From a checkpoint of a small mixture-of-experts model trained on Wikipedia.
Experts: 256 experts in each of 6 layers, 64 GeGLU neurons an expert, 6 picks a token, a sigmoid router.
Below are experts of layer 3 (counted from 0) of a mixture-of-experts language model. Rows are named router (the router's row for the expert) and show model dimensions 0-255. Each number is 500 + 40 x the weight over its row's rms, rounded and kept within 0 to 999. Numbers have three digits each.
After each expert's rows: a language model's description of what the expert responds to; "comes before" lists some tokens at least twice as common just after its tokens as in all text. This comes from a sample of Wikipedia text that the model never trained on. Tokens count by the router's weight.

# expert 49
router:467428488457497534553532536488504560489510430516534538492491553467510543475512485424509472500535515522477531482590480443531497466508419461459520409418569442522510493495513431470511510508525535534534469447542525545547420433510514454492490570507491518545551476464420488501526439531536547406451483502503524497518443545482511533550515509498443452455429445450460541473404434461555522463513503495498469492580568485515488494530428541527500437517439462552530508447446376517532513527485555507527505519519474405531440459428515490499493514526526505552486521494470492489470568459508540502459496549500481456530523618467496526511431503453516525518510433523492475453490468532553518548495487519416523476503475586467546543477469517459562540541503524474526523448484526459457506471541462
Description: Line breaks after headings
comes before: "The", "In ", "===", "==", "|", "-"

# expert 20
router:422495521544469546545496469511491531453522511523524597545432478510455525494545478428485466500512527513571534483542523485552515541492480471446545421495526445492542527545480422482462469541514531593518477475566480527498427448508436413506497489463457495567550494472473513482517531531505495468431484506515487497577439576497482518484471529486467528486479466471524533566433491413511501455482538486487446518489527498485466502544472539551495424536487475512442492547455448448533556497519571594523506517491460456548473436455390492529533499537502502496429504465456490436478585511516509575450498533527502426505510564530482528513410464567511495469489490497500524467508446567489542526507461491481567437451476579488483460476481478517479528573482467524560523398542465494515579482561455
Description: List and table starts
comes before: "-", "| ", "|", "The", "- ", "  -"

# expert 53
router:487456480469522537448452491525496540499520481512529562487525508491489487468441461480511464492495594535560505481503502483508507432533444587426537533487534489516480557470525465448473492563499466529513515442610474519484466478484437447487494562541441515478552496532479429504427519508484565486532621521462507472527469490470500478537492507428456534536542453458537501526389568432505600447406538495493466525467499492512559460481529536517514388469507555566522512501529489473571547533488557547496509533517462425534467478450504542558480496474470502550484514550452548472531495473483517517443493515438472488552568474510449613507451475527523552466517513437541556414507474499514509507516498474435540484492500535501476510480486447592477449562438501473550553448465512495464508507511461
Description: Sentence ends, copulas
comes before: "\n\n", " The", " In ", " He", " This", " She"

# expert 35
router:504447509453498540489454538455563511491537490526543550549423467479481532442531443434574437527507597488431503536493474462535551438523528549459488470508513430511574490465505489504480512436500551561580464530563401443546527503486453481497496537493480429526491510482437471447543530514562565460483471529550529444584472527494479522504543515478530472495459479453445518529395542434585538466496501472508441535532514527455551494541512562558482462490498488495519446453464462445474449527519496466494508501469500477516479479457505514561524483516447502475488527540511415490526495486430481453467560458484508428507558474467519491405438430533541504519450515451497522476493502553495507501489520495403557502423515516499430539462444483534516426547406459493471494500439462535458468502533515
Description: Closing parentheses, "ans"
comes before: "\n", "\n\n", " (age ", " Order", " (aged ", " Gen"

# expert 22
router:479462527449452530532460556517567581496554440554538527542461450430485523499476435399538422534485516547512495539470437542568511518511496510494534467501531520490523529480523458479461457511546516519522423489528481443486458534549437502534495493509491503480498491500445453504483510522576533445503557538507538544541434510477529433510451541484524539455409503458516555437521449466496556491477537473457462538444506544438501485535493562603546538483442433535497461390473432488529516536501526574566512478520482482460485501439487496572580504562537509529494513521477445490483604469493522536463570500519460431465519514452451519531439492506544497572521469457538469509509450561495515476514504451456598444470495568448458474504469478517480437551465465480510536525459519512444474535517470
Description: Months and place nouns
comes before: ".", " of", ",", " and", " of the", "'s"

# expert 3
router:471453460461458489500443488519564544489548477462574538521371490419506539481466498427555466472515553502556515524481491458519566517527474504473576477479534442494467498440504476398491480463517446573438454430528505551522397516451391438492498546560460499550516495513534451483561519519567482467478517553512529475527451528473575508531485508531510482502440509490485514481450472467508552504489538486477497541498559538554527505540491563545433447510469477536493477457443462493514449459533520518499505515525462459540445430446467539472533473555436504565561509532468494473545581440469546481519526468582457445517500487501504540448467502477514549511567534400537565444530463531520525526425456508546524508494526510453457500474464470480496489584463487513515548479486461460512532569524498
Description: Small numbers in tables
comes before: ".", " | ", ",", " |", "–", "th"

# expert 55
router:507473513459404573533467502488532490527559475485578542524492492429526545463447465493539508525558511519525541462517548452522478471526522481491596490541566495510491459474476422397430461565564544570471465457561487467520449484457472434522499551510442500564499498530535397485554565539499526491476495550521516513515487499518589529550495475543540526499479503464463528517482504510515575490478530490453478472488560513520547488499512528543491439561409502499446455526450490470553468411501523559527504518536523486535521518461520482527458422501509505561559434563455402460545578432517527486457464524527492446537527518543526558479476439488513534518511495469571559491513429442497525571440476511471524452496552504475465481537527519541541524566462482498561503459486449497465491495552424
Description: Digits 3–9, heading markers
comes before: " | ", ".", "–", " |", "\n", ", "

# expert 36
router:508426541491476553488442500519543516474538551496513580531482452540546525506501521430565460560514610550590492500475464476526554502524502499458491493489577501470514491471503433498463493510491526565430511429531442552538500515509401470485497589455453493547481499450428466508481541520530556486471574507545531461581468504453534536464518516472447531489432463518515504568475543463536530403432598486456519544507539547489537431489490512543485418461503491522532448500525459498504486501484518513508506494515509479565477454457446491491474499495474502495475524538515526440467547512461572464515476491536484492490537473461447511477425520540525520574504499469508547515550481514487523534525535510459523432441496547492512482539424468620547477472386400524547510413502512525459504504552508
Description: Sentence-ending punctuation
comes before: "\n\n", " The", " He", " In ", " This", " She"

# expert 54
router:484489513423466463501461493489540519521522423556517594498488535486496502548533434519498439524527508515522531466452447475581503547530473495406529551497501538492553525482483477480435433475476570555468499476493490471455534495447479496540398555493470530521523473447431373552481482585522554483518533531521525513488526532483481457415474438479487515496523566462537559549527436460498503485486579433484506492513540488446548451540486542513507486489493477505491446435492512445518447479512577522514574531519497469561472493473492551528622488518514507509543413524536534481537548508481526498510556458471498463473524416458537561514461464548487492615492533506503517492493496541562500557492509468513537471401550479518513488570443517501506507571491449509561503452515464457497504501597469
Description: Table cells and minute marks
comes before: "| ", "\n", "6", "9", "5", "7"

# expert 46
router:453518492439515483533454560548503522525521506528572546575446476464480558455419479505557437518534576574472547552481535525527531527477428515475456496509485503523589458463504413466407497576496575552474456403531469454496466461478508521457490539475475469509539486502464509523495478502539512378465532534525512560555458510367500452473513526461519499496512432503448578509443509496472484486512520478446432527497551541525502441462502482489516555495455450561513465468513436446534538531521506506530512552488463507530498425450493467589459529532493503486534515522558508478527514445476503448564510430482501508534530498529519523466445560519468552462523495445546528465518445558578536587518510501514552466496559543474468501517493535496504462549469505500508522507443396468487546502469487
Description: Opening parentheses before numbers
comes before: "1", "2", "6", "3", "4", "10"

# expert 63
router:496458506489437550525431486547495517502521488466561499503527486464491474466466479467534470462524563481580547530407510515548470471523495593479529526458554486563513511427485443558486384485502474530523484510545474505573450421503449506476496486523460521555459484496483448528517480504572472529514529529520494519575489587517443437440505486537438558497457548496501505533481497520528559475452536484502454546567517512493484468457503524478457493523492454566467492467451476516542440509569578536555504487512470443592524456487479487495498481520502504460492469528460469473533529525515514518550468407540487512529509491445552560416429506490550502561519537478531534510529452561501466604434465513469541463460545499504433535513407521510501486522468497515628470427422462437487552530516462
Description: Coordinates and "view"
comes before: ".", " |", ", ", "′", " | ", "°"

# expert 58
router:484463462476421557518474455464466572566505505489534553521478527569495567474479424463509476514544574477500550452544527494539546543511459505566510579416558461528518539456481494523398501499486488524463474413514521525485513441468457499496503491492455487543535478513461417439566490558476429450499572615484485519582525534530595493502465505485475456469472504451530571501532511500496504479495487504482442512502572493541533472544526533484437478504521523530423457520457448452531454439500548504514504510511457417530444458474493509467474487471520500423458497495550556420482567483438503513513493527546449516497495487474511560415461513497538469565565501499512536438475443487532494522536477532457504471481549550400462568516480495482493493581470472519573507453566527500458521474542517
Description: Year digits after 2
comes before: "–", ")", ".", " |", ").", ", the"

# expert 31
router:525480516441465477559471483516502549531506505517563488529465556453468523502465445483586471527534532493519543447484523551566483503549501522417516453493515466487506491504437439469479488459472497491490446499473481542446503418541472458533498510508489561527558505489426427417451526610527511479456574554484553513578509471505501456507492494521551425458441475433431531522472464398467525414466494464465470546487506502516502454465516499519548501492512541495469475467421487480489542531517549453517496494481517464553428389485534532539524438608447517496479469553490506515526548380480483479542547434491501510503507506505502585460449491480516553564540477488482545483521456527547524499511488475548535417536462566447463491521459463515492480599478458484549573551519489470478520513538471
Description: Months, dates, urs endings
comes before: "1", "2", "–", ")", " | ", " |"

# expert 2
router:450530533478450528506510473503530516525547524552493510513457448526443508464449514499524441471488598517472548484488448493587589492524508491441467451475524450449501480531499477479476449506577552565506479485549515451497458454430407467477495526525470481561513490454438415470529516534526573493462532514530514510519464522475529474498445480393483445504491476495486545546443484512462542427519536492513470539493538522498471463549453529516499401481487476500467486534416483481568464548550547611537508581501515463525447489460478483511551532503455506478499529502527534449512501494481512566490527400468493436520584521496509540469424466533521527501546481500519505509520454490453503550459451521526537500461475550488445492479471485514562484538497368498573520427535449539520521504608417
Description: Table row line breaks
comes before: "| ", "|", "-", "- ", "|  |", "- P"

# expert 50
router:491512528490430532532466555503518567471575506507550551520423404529515535444431508497534441485540535514490459467499548507563596465545476530499487528494553494520552491557482406481457531518501503503475436456513486507517474454504505490510491508484457451505526492522447491461443495526553592441458526573500525528531485533483489522509480467524517529512459480480454509539464568452525483407539502485467443531487580517608550457500489455512480470503483525482495462458499477398525501481622546522522506470541448436530478504462506488543469492546513512443500453503540434442558523521456533511580505477471477496490477579516524498449376525438473483525465483535514537422501439569556458581484445496519519451464501544423439496485440567522513482495522496457524515472525492497426564490503460
Description: Commas, years, is piece
comes before: "1", "2", "–", ")", ".", " |"

# expert 5
router:490471446500485531476432508479474514535518484482502469498431466536470551485510499473627498531472500497558492471533460486493553494467493512465453477488547475572479528509496464491450509474562506537450533467534458536429543502475481490454394602567513509447532527407475466471482492559522559491422535539477449481547493529431553500496540497451450534516521505449498525563515436465506485458516446472514450570479518548490505469545507573497497483467351413529480502478467467524484481514580486511527540497537425487579487491460489447539454540564550532477516498521531462457483514455459503511511498504474498402526523486467514451421415497470505524509470566491534564507510449484532581595476475497475617497497535477494500484529457526530557482542439524501509485529506475447496589516495517
Description: Table cell separators
comes before: "0", "1", "2", "3", "4", "5"

# expert 59
router:483450537389468531480458510549536517569510487566558549553466520517483532451527509453589379504536537525522521466496504508512538498476483483494505454500504494548553512517435518480445397455497491514508461438522454486448392437470443501412496549547438528497504495575430521493529460505500489450461535470547529479506481524469520477541485542514456530512492470426508456494446576444496485462501457489439464524427582530488463485518539580485487441492482484532469460457451475526539480431498538515544496523528514474499478525481485533521535450511529501514493467519464554458523527408549537538533511439417499427526480545518530515457493416521491510525483504520483525417538479434528478536454526489484549500523561482486441512578374441510506467520534494529524523473439483447472531490519424
Description: Ranges and numeric separators
comes before: "1", "2", "0", "3", "6", "4"

# expert 4
router:493417544520524544469441485526570522464509459515534483523426526448449492484512459472535457486498499519526499465516567504515556476562476542423486465438555482542574472443471460502489541470500550507484509473559559431484488525442482420475501457562479549562524485470471493452534459510604507435504514507483453569587481529493449473550504451476456496464482546454458500588465512449442513471435524504454380479546528494525412478544481552524448446523506497514450450476497540470511474499500522498484505454561469463546489489486490503536493475587480528586470438519517524395525560420414525485530555456523486491533523554484458450458475482478493529475507480496544451497545536559530504610481538490466546462473523558487475511555447513528467519533416496561546528492475494486501495504513539
Description: Table scores, word fragments
comes before: " | ", " |", "–", ".", " medalist(s) |", "The"

# expert 38
router:490521516449513480571488476453591529430556433544574485503496497439456515501530482479568430533464511532459510468470516502530523488513427513464468516441467486616522518523558509445475491486496517539409525499552556508519479503472435503513504554527468499502513500428500450514502520540539607427449571534492507457592432561437543512551494511485441506492444535463530543469526502526519488438511547475499520561636523503505486476489507466543469456483491499539532463512556509515509468519504475554559511493503431421530479537487497545508502495598509510528544473539532447473521493485495521499511523507501444463601439520480432522407408518540493541550480498554514548503538518518557540535491446491418559504558482510463544432568485531507539481499476447528544535457483468462508540513538510
Description: Table cell separators
comes before: "0", "1", "2", "3", "4", "5"

# expert 45
router:500510504441526582558435488408565531637507482463490504506499499470466562481452421451552468478559539497524554472454512510512581474542535573479501526472559509469525498486524486470476441495502563521512520505557480512567507530490479519524473524508494490574563515483508554525472550525540535449478582507473505527634435540501560482465427535495561477505507462527499501503487449463463499486476548513521529592462522550489521477546468512530508493492519520483482498496413490507515469459465533519552500513463390437543510514472523533532569525504517516507521506550499489500573507493479506490486513504505442391507560492527480513383424466538489530516552470466497537457539469513507539564470495447505478485488573553469487482471459471542488442544513378530531503461458443556499557530562476
Description: Table cell separators
comes before: "\n", "\n\n", " MP", " ·", " n/", " Mount"